config.toml
balance_bias = true
norm_eps = 1e-05
init_std_qkv = 0.0263
Below are experts of layer 5 (counted from 0) of a mixture-of-experts language model. Rows are named down (a neuron's output weights, with its number) and show model dimensions 192-287. Each number is 500 + 25 x the weight over its row's rms, rounded and kept within 0 to 999. Numbers have three digits each.
Before each expert's rows: a language model's description of what the expert responds to. This comes from a sample of Wikipedia text that the model never trained on.

# expert 41
Description: Heading markers, paragraph breaks. Equals signs in wiki section headings like ===Legacy=== and double line breaks between paragraphs.
down0:506506531526517471536499526470511474515468481497464442486538541469496526503511505501486490547464477462513494446470488485476435525498468480467485491493532489469500484518465478478462468515475535506490498517499495532490495515490475507496481463507518478474517505528536501495542515537507509515
down1:504529458507470511531520484515507524519521461474481508457495500498470480447498494441471501463491530561489517551455483506518480504502501491459509493536512502493485522439484455474499480505541513469510518513543476485481497529489484479516506490462490461477482522518508500509488512499527520476
down2:471494511522550511532509455527491542505463470474510485541510483509506496487468523516523523478518499502490475470555478497503487487493509478459528507528453470501452511475460478448445532503483559500497469454520496446515522495520480486452491495512542507484484444541491530499530488501496508461
down3:524503468492517458514499471502495500499506489533521499501473497508496493476497504494517506461539502488529499507476519474504481563497495454492482516532507461530530480465508512443524546495516474512485501474485492499515492504504496479498524485518526502513478491511519548484472507477481491553

# expert 2
Description: Sports prepositions. Prepositions and punctuation after verbs in sports biographies and lists, such as signed by, led the NFL with, coached by.
down0:529484518479535481476506530485534548482457508539462465511488477459486544511494516489515501488526490477477484533510489513487509486506471490487501511508529505493523458493468513494487513524509450437495499482528517533501496530435480518498481483456490475464511494514520461475524497503507514504
down1:489517461466466490470491522515552503521487521496533540525500503509527475479505558468449514453493552543440516525477490493521515505461517506495503490476501532520489466500519525483498498485503536546509510473491438483525506504480478478514505464457477500521526516468524461496520531494567513537
down2:460453485499548489509530503504499544495485504524493484508477472575484516527507525517526500535509500497486512493530482474495473506483490472493536480519496522501455501476474471450480531538484507523477466520527525515479482527509504512488467485514523504511447508530479462503530488547581488494
down3:494494488537545525470526487496461526506515521542445485476484528500528446499550486483569459479492523508511438508522509460526497486456510464505475522566489517475501504473528488501534521505527518484465487484519478492530500512537536494530491498539521474512496475552513507475484480500476478504

# expert 43
Description: Countries and nationalities. Country names and endings of nationality adjectives, such as Pakistan, Croatia, Peruvian, Colombian, Philippine, Ottoman, national; also United States.
down0:568548537505511478487458528477515497564453512533473448520493508487488513496523496488531468520510482494515469461490486507501470470480502543478480507468502485446485487483514490481477470514514501490492500538527500530469521509473505499490552503499509476474518547503518434515548536521493487501
down1:501461506526471483479479527547498491501490472537498493492457508451534506463499561505498471470539529532480481510504507429505488499480516514482509445482493455565478478461467490501508497501531521523481532482469512483518493472492502472498515485435504493532497470457479488490546527489546492527
down2:497518498524494531497503484453490517532488508511476478515486490509481500509499509487495525529419474523466463433563472498495458482534447516479523512540513520527471503491435496467465532502506507527473482500508529478542524485498507520489496503479524512451463463515530505517524526507505507469
down3:510462503500540483508492495502529533516524508522484529513462508474527459508522518481550443499515500472488450528500531475508489502475527502490471533548505490499481547480499490513555546527522469488455506453487515510502511459520491480490486496500517509512469453484549508516445490471484460532

# expert 22
Description: Religious and cultural adjectives. Religion, nationality and period words and their suffixes, such as Anglican, Patriarch, Victorian, church, modern, plus New in place names.
down0:517553515501502441485491510510496514456450517557452475519469485517508479538528508468481539505495506491505466480498522497492520475472523478441507519490494477488490502515494471472468511493443502460480516493506506510457502525499451524536486490456495493488475580505545458504535494555527514537
down1:501503511531455467507489511517525474514503463514486547508487486497516521467495536476490544469530567566452472522475476451536481507494536516478482508485495470550513487487473543475505507501521484477500517480449495466523511511480477483493515503460513500477533486545528475463531485473514501523
down2:508444520484493504486490464463484515504503540489487468496483443497499517470481509522474479511471545501495463492533473490502525465506473518517499482490455492496483513483455501484515532531497549507480478465514493491493541528490489472467492471472485513511500492493491490464497506512513474480
down3:502527499517521480498515497487520501522523524535464532509442518479468486537545512497545455520481522453505468510509560532490491494492509504488519523545462453500493502528516468502539517488523485456470505484476471476513541480486522492506492493496531530523467478497502507497490463492506503531

# expert 7
Description: Games, series, finals. Nouns for games, series, finals, shows and crews in sports, racing and media text, such as Game 5, the Finals, Star Trek; also in before places.
down0:533498500460539509493486517441484520498491517520466438485518493468475492518500544481525507488517507493506494477482473512489485507473513529467516521489546519484503514509530509452492527491482503458485517491490489515503494504452505504522461482483490500495521513536517477495545523541486493508
down1:498494527547497501502490515531467508535508527512525525528503489481523496443476519474466498491526550554480530558499494492507497452499516528526504473539526452527455501462513511493460474481503506463527500461483498516490525544526495490525469472455496481484466472488514461508523537518545506523
down2:509476459474494511563506475471508569516493533509468509479514479527492503502483484524556537468483504482503481466527496495515506502496490473502509526548508474477479506465440491463509524501471516540509506511506499514523518506457527509517500488464533506540486503531485506475505511523512518508
down3:484466529504507457539538479507482512491512531522509508504468506524487471471522502506510450482522520471508444539499573476513438494522483501465465475538475522514524480464528512483538517464531488524438505490472473506521559501497488496513516485532476505537488487509507495475514502475479494537

# expert 46
Description: Sentence-opening words. Words opening a sentence or clause after a period or semicolon, such as In, During, According, This, A few.
down0:537528498460506494495432535461518510495466490468516471513519531516458533505501527499481487492497512476506486491483544497479485532487524492487515543478545489484523524522483508487518494501488473527491517482488526523489448521515463499507505510468534478475529546475539520494505502477481532498
down1:475507483560465526485430475544531502547495455481514519501484535483502490449495507455484508506484512537463503513523484481480518469511500476473485490529507507548485476467478503512509501517466518500480509504495430435498529517487521444508523467483448508483506490478520482519546529515541486498
down2:502511526491499504522508507485547502503517552471526496487481458515509508514473512534491490481488512482490495431521511499551504503527483526440515474478489468515485517467463473495504508520493550541485499539545560462489516541537535503448493471510508545510517501504495488466548495514504506462
down3:460508464523533497516494522497495519480501523518486499517494534522464528512495490489496532487496492521548502518507532456479474520481488526477436524492509504503567523478537490466503565491493472548474531464460512504512484528506549481496536487510481516509499505504521481466430488467512485493